Below are experts of layer 8 (counted from 0) of a mixture-of-experts language model. Rows are named router (the router's row for the expert) and show model dimensions 256-319. Each number is 50 + 15 x the weight over its row's rms, rounded and kept within 0 to 99.
Before each expert's rows: a language model's description of what the expert responds to. This comes from a sample of Wikipedia text that the model never trained on.

# expert 0
It responds to: Short word starts and particles in foreign names and titles, as in de, le, ma, Pu, and month names in dates.
router:32 46 22 62 35 59 46 54 45 38 33 57 43 35 68 75 31 74 50 68 53 31 79 54 61 20 26 50 52 21 47 41 57 63 37 48 51 63 51 52 17 54 42 63 33 54 26 62 63 39 71 55 33 49 55 45 39 72 47 30 23 32 27 53

# expert 12
It responds to: Paragraph breaks after tables or infoboxes, sentence-ending periods and commas, and clause openers like when, where, after, although.
router:33 52 27 54 41 52 57 54 74 47 47 41 49 47 63 47 09 69 56 55 59 38 30 57 42 41 32 30 46 41 57 71 57 59 35 47 59 60 71 57 00 54 22 61 35 82 34 13 65 33 69 72 54 82 65 44 47 61 52 35 40 23 37 76

# expert 19
It responds to: Numbers with units, percentages, parentheses and colons in climate, election, census and coordinate data, such as sq, cm, Population, Elevation.
router:61 40 38 82 54 70 59 59 65 36 23 40 48 15 58 67 62 83 40 63 50 69 63 32 63 40 46 53 45 26 55 52 54 69 48 63 43 66 55 65 33 58 43 55 44 40 28 63 60 31 63 67 54 54 66 45 23 57 41 41 24 44 48 64

# expert 9
It responds to: Suffix pieces and whole adjectives or nouns inside running prose, such as -ation, -ing, -ary, social, economic, important.
router:42 12 48 48 49 71 73 44 63 38 36 58 56 28 74 59 49 75 58 56 60 24 64 31 53 43 25 64 47 24 48 38 60 61 58 61 43 57 65 53 18 65 24 62 33 65 50 41 37 13 66 68 51 73 69 58 52 54 40 41 28 42 62 56

# expert 30
It responds to: Line breaks, dashes and bars opening infobox fields, list items and table rows, as in - Born:, Personal information.
router:36 38 42 70 34 84 42 51 57 40 27 53 47 50 62 64 25 53 66 59 51 47 65 28 50 64 22 40 49 41 45 37 67 65 47 54 67 64 57 72 48 62 55 51 66 55 39 34 61 28 81 47 53 42 72 46 39 51 40 35 40 50 49 64

# expert 10
It responds to: En dashes in lifespans and year spans (1909–1997), closing = of page titles, and dates or places after died, until, In.
router:60 39 12 63 46 70 58 62 64 55 46 47 62 28 65 74 53 32 72 64 57 15 60 58 29 44 14 34 36 22 44 57 69 63 32 60 66 49 59 61 06 49 36 66 48 73 36 45 55 61 63 60 79 40 58 47 53 59 59 44 45 36 50 60

# expert 28
It responds to: Numeric digit tokens in tables, years, scores, ratings and populations, like 13,655, 4/5, 1860, often after pipes or 20-.
router:47 46 33 62 44 57 46 61 38 62 47 65 44 50 79 69 23 60 57 64 53 50 48 32 42 46 39 41 47 40 27 66 42 44 30 68 62 51 68 62 28 74 57 50 71 75 35 45 52 30 57 59 67 50 64 42 54 46 44 12 59 10 56 53

# expert 23
It responds to: First fragments of capitalized names and terms, often at entry starts or in taxonomy text, such as Bal-anerodus, Stre-at, Ros-ecrans.
router:43 19 31 51 59 58 42 52 63 33 36 51 57 35 49 62 41 66 64 62 38 43 45 45 46 32 23 43 33 36 43 64 67 51 40 59 45 86 45 73 11 64 30 35 40 67 52 43 47 53 65 64 42 60 69 24 38 64 54 38 15 51 42 63

# expert 4
It responds to: Table cell pipes inside header rows and wiki heading markers (==, ===, ====), plus list-page words like List, Born, Genus.
router:43 48 32 51 52 67 65 41 72 57 42 38 46 49 78 76 30 56 64 68 60 47 56 44 30 57 39 60 35 41 52 55 80 64 35 41 61 50 57 68 34 55 65 50 55 57 40 37 81 43 86 87 56 31 59 45 26 66 43 45 24 36 39 65

# expert 5
It responds to: Mostly the, The, this, these, a, and modifiers like New, British, National, often after a preposition or at paragraph start.
router:35 44 34 44 32 55 60 59 77 34 48 48 25 27 72 71 53 61 88 55 63 49 51 43 45 47 39 69 50 09 49 52 70 28 51 59 60 51 44 61 34 75 56 55 76 62 22 49 67 29 74 50 63 39 46 30 58 61 39 80 43 50 60 64

# expert 15
It responds to: Prepositions after a verb or noun and before the, a or a name, such as in, of, for, during, within.
router:31 38 29 47 63 49 66 42 62 23 45 47 56 23 69 60 51 63 40 39 57 23 45 39 41 54 27 54 47 53 55 46 30 75 52 74 62 59 44 50 27 53 47 54 50 73 52 48 47 08 43 43 56 70 61 37 40 58 59 58 39 42 37 67

# expert 16
It responds to: Sentence-final periods and closing quotes (". ", ." ) in prose narrative, plus pieces inside ordinary long words like un-us-ual, insol-v-ency.
router:31 38 28 62 38 69 40 60 62 42 39 50 31 29 49 75 05 69 59 52 65 45 68 34 26 38 27 64 29 49 42 52 57 71 47 30 51 47 45 70 22 66 31 59 39 45 24 53 59 51 63 69 79 64 64 24 50 44 41 55 35 39 35 57

# expert 21
It responds to: Auxiliary and linking verbs and subject pronouns in narrative prose, such as was, is, has, would, he, she.
router:33 38 34 47 46 50 65 62 55 28 32 62 50 23 81 86 21 45 59 63 52 51 49 41 33 51 44 55 55 43 47 33 54 59 69 54 56 56 64 67 21 43 50 74 37 59 68 50 60 31 63 53 57 58 63 21 41 45 58 30 35 36 52 40

# expert 25
It responds to: Quotation marks opening song or title names ("Luxury Liner"), closing parentheses after numbers or labels, plus table divider rows.
router:50 44 15 70 38 69 62 47 66 52 37 54 57 25 54 63 49 44 49 72 46 25 49 44 39 62 34 51 51 19 34 42 66 45 39 58 67 61 68 61 34 82 56 55 44 60 36 57 66 27 58 46 73 57 53 35 45 54 47 45 31 37 48 60

# expert 17
It responds to: Numerals and number words in counts, dates and table stats, such as 80, 22 November, three, million, 11.
router:25 17 29 47 36 83 42 64 75 44 27 51 43 31 61 63 41 59 70 54 49 41 58 37 51 59 38 41 47 27 45 43 58 55 33 62 48 67 42 65 31 53 56 65 48 63 19 40 62 34 57 74 75 58 54 27 51 42 46 56 38 38 78 59

# expert 26
It responds to: Coordinate symbols ° ′ ″ and place words like located, north, County, San, River, sq, in location descriptions.
router:46 13 31 62 44 71 69 37 52 38 26 50 62 17 83 42 40 64 45 47 40 20 75 54 37 36 41 60 62 36 39 52 69 62 44 62 66 64 55 67 31 44 53 55 60 57 34 66 74 19 50 75 63 58 54 50 37 44 50 30 29 32 51 64

# expert 14
It responds to: Common nouns for works, competitions and roles in career text, such as film, season, album, song, team, medal, debut.
router:38 24 32 58 54 44 81 53 70 35 35 58 60 49 60 55 46 68 50 57 47 28 47 37 48 56 47 53 54 39 35 52 40 85 39 62 59 55 47 73 22 46 42 46 41 67 28 18 60 18 72 72 68 48 68 53 63 52 55 14 33 45 56 70

# expert 31
It responds to: Determiners and connectives in running prose such as that, same, some, such, because, plus verbs like said, used, able.
router:19 47 33 44 43 72 63 36 34 17 37 66 51 04 69 58 24 66 72 50 47 43 70 00 30 59 41 44 57 30 48 70 60 42 18 40 57 67 67 54 21 72 63 39 66 79 54 60 68 27 46 65 69 41 74 32 63 50 53 30 42 34 48 40

# expert 2
It responds to: Pipe separators, dashes, blanks and small digits inside sports and election tables, e.g. goal-difference cells like | +8, | —, 71%.
router:30 25 21 55 35 51 45 52 79 72 29 50 44 41 52 59 19 57 50 61 31 53 71 44 49 65 32 45 41 38 33 61 43 61 34 54 59 58 48 58 26 46 63 53 53 40 35 62 54 32 48 60 58 67 53 31 34 46 56 45 30 44 46 61

# expert 7
It responds to: Word pieces inside foreign surnames, taxon names and technical words, mostly Romance, Latin or Greek, such as Carissi-mi, cy-cad-s, arth-ri-tis, -idae.
router:44 31 08 56 63 72 60 39 57 54 31 43 72 27 56 59 36 56 72 69 48 41 69 54 40 53 37 51 57 44 44 61 63 74 41 43 78 29 55 67 38 66 47 38 67 59 40 55 73 44 68 52 59 82 43 50 48 32 59 11 45 40 31 75

# expert 29
It responds to: University, College, School, degree, graduate, professor, and the colon after Education in infobox biographies.
router:35 32 27 56 28 71 74 67 74 44 44 49 56 21 39 57 29 52 73 72 61 44 85 26 41 51 13 50 43 47 46 62 77 54 37 47 58 66 53 86 42 78 61 46 47 58 32 56 79 42 34 47 69 42 64 39 27 54 24 36 42 38 41 72

# expert 11
It responds to: Possessive pronouns his, her, their, plus byte pieces of Korean, Japanese, Thai and IPA text, and football positions MF, FW.
router:35 35 42 50 49 62 30 59 71 58 41 62 45 29 63 60 64 70 75 48 17 42 41 34 52 28 28 51 40 24 37 52 52 47 33 60 53 65 58 59 17 73 61 73 73 57 48 50 66 28 73 68 59 57 63 55 38 58 47 44 30 21 33 63

# expert 27
It responds to: Final pieces ending a name, abbreviation or date number before a comma or parenthesis, such as RA, NR, June 14.
router:38 20 21 57 63 64 60 45 76 54 36 52 55 40 50 53 32 54 53 53 39 40 32 36 55 21 35 51 32 37 40 67 54 49 33 62 47 88 65 56 23 62 39 50 51 60 58 48 45 48 69 58 55 50 61 24 53 54 44 27 28 42 53 54

# expert 1
It responds to: Conjunctions and prepositions like and, with, by, including, or field colons after labels (Doctoral advisor:, Preceded by), usually followed by a name or noun phrase.
router:58 59 22 68 18 69 52 62 40 31 40 23 37 18 75 74 34 68 55 56 46 67 52 54 46 45 58 41 43 42 37 52 48 50 36 46 65 40 44 73 24 60 51 71 54 65 36 31 87 43 62 34 57 62 93 42 45 57 71 37 37 19 64 42

# expert 22
It responds to: Commas, opening parentheses, semicolons and cell pipes separating names and items in lists, draws, results tables and bibliographies, e.g. Youzhny (second round).
router:54 16 22 52 40 55 58 51 82 41 31 48 47 35 70 57 47 57 52 76 49 40 65 52 43 74 49 44 25 40 51 57 45 62 44 49 80 60 28 69 17 79 58 53 64 83 49 60 65 28 54 37 66 53 63 34 39 34 51 28 37 27 47 49

# expert 20
It responds to: Given names and word pieces within personal and place names in rosters and lists, such as Chris, Ryan, Baylor, Iliuas.
router:21 22 34 75 54 64 44 62 48 44 40 61 41 37 53 68 48 71 61 64 38 30 52 47 55 42 47 37 41 25 40 62 52 44 31 55 58 62 54 72 20 57 36 50 37 57 56 44 41 53 55 68 44 79 62 38 47 67 65 29 44 27 32 50

# expert 18
It responds to: First three digits of years, such as 201, 199 or 197, in dates, birth years and ranges, plus table separator rows.
router:34 21 24 37 40 74 43 48 63 44 40 49 58 33 54 68 34 62 67 63 51 20 54 30 43 49 27 30 28 32 43 82 58 50 32 59 32 66 48 59 35 71 57 51 41 79 32 25 61 27 75 71 63 50 57 56 34 53 71 38 40 46 28 58

# expert 8
It responds to: Subword fragments inside transliterated South Asian, Arabic, Slavic and Japanese names, such as Kh, Abd, Raj, Pokrov-sky, Idr-is.
router:31 41 23 74 40 67 50 60 38 60 44 55 39 33 50 63 42 64 63 56 44 46 63 65 41 56 44 50 66 38 32 58 74 70 48 61 82 37 60 67 32 65 55 41 63 62 41 15 57 39 62 48 58 69 58 38 39 45 37 19 31 05 45 48

# expert 3
It responds to: Articles and prepositions opening a phrase after a verb or comma, especially a, an, at, during, often in music and sport prose.
router:41 53 35 63 46 70 54 41 58 43 42 71 37 27 78 69 39 66 55 54 55 42 60 45 30 52 43 47 57 34 52 61 44 49 49 61 57 67 56 75 54 55 41 46 48 68 37 35 69 24 57 49 50 64 59 28 34 50 47 36 31 25 49 58

# expert 6
It responds to: Periods and commas, mostly decimal points inside numbers in tables and results, plus sentence-final periods, closing parentheses and cell bars.
router:40 53 11 58 36 49 57 57 57 56 38 55 42 27 40 54 59 80 59 64 60 67 45 50 51 46 19 42 53 11 41 71 54 50 53 66 63 50 46 60 31 61 49 44 71 60 32 35 65 30 80 72 58 59 66 46 41 54 66 46 33 26 54 46

# expert 24
It responds to: Pieces from the middle of capitalized proper names, such as people, places and brands, for example Hart, Whit, Madon, shire.
router:44 10 46 39 40 82 50 54 73 55 45 40 42 48 64 45 25 54 54 74 61 32 65 32 39 70 45 41 49 37 33 99 61 72 12 44 71 52 45 80 29 38 62 54 61 73 49 36 56 30 61 64 71 56 75 36 45 49 53 25 39 37 43 69

# expert 13
It responds to: Last pieces of personal or place names ending with a space, like Alast-air, Math-is, Zhongsh-an, YouG-ov, plus common first or last names like David, Brown.
router:31 27 35 50 59 79 73 55 48 40 18 55 55 23 50 55 53 69 37 53 73 27 56 51 60 47 41 68 42 27 39 47 76 50 51 51 57 48 54 55 32 53 55 51 48 76 40 35 38 24 66 81 55 57 61 32 40 56 51 37 37 41 49 62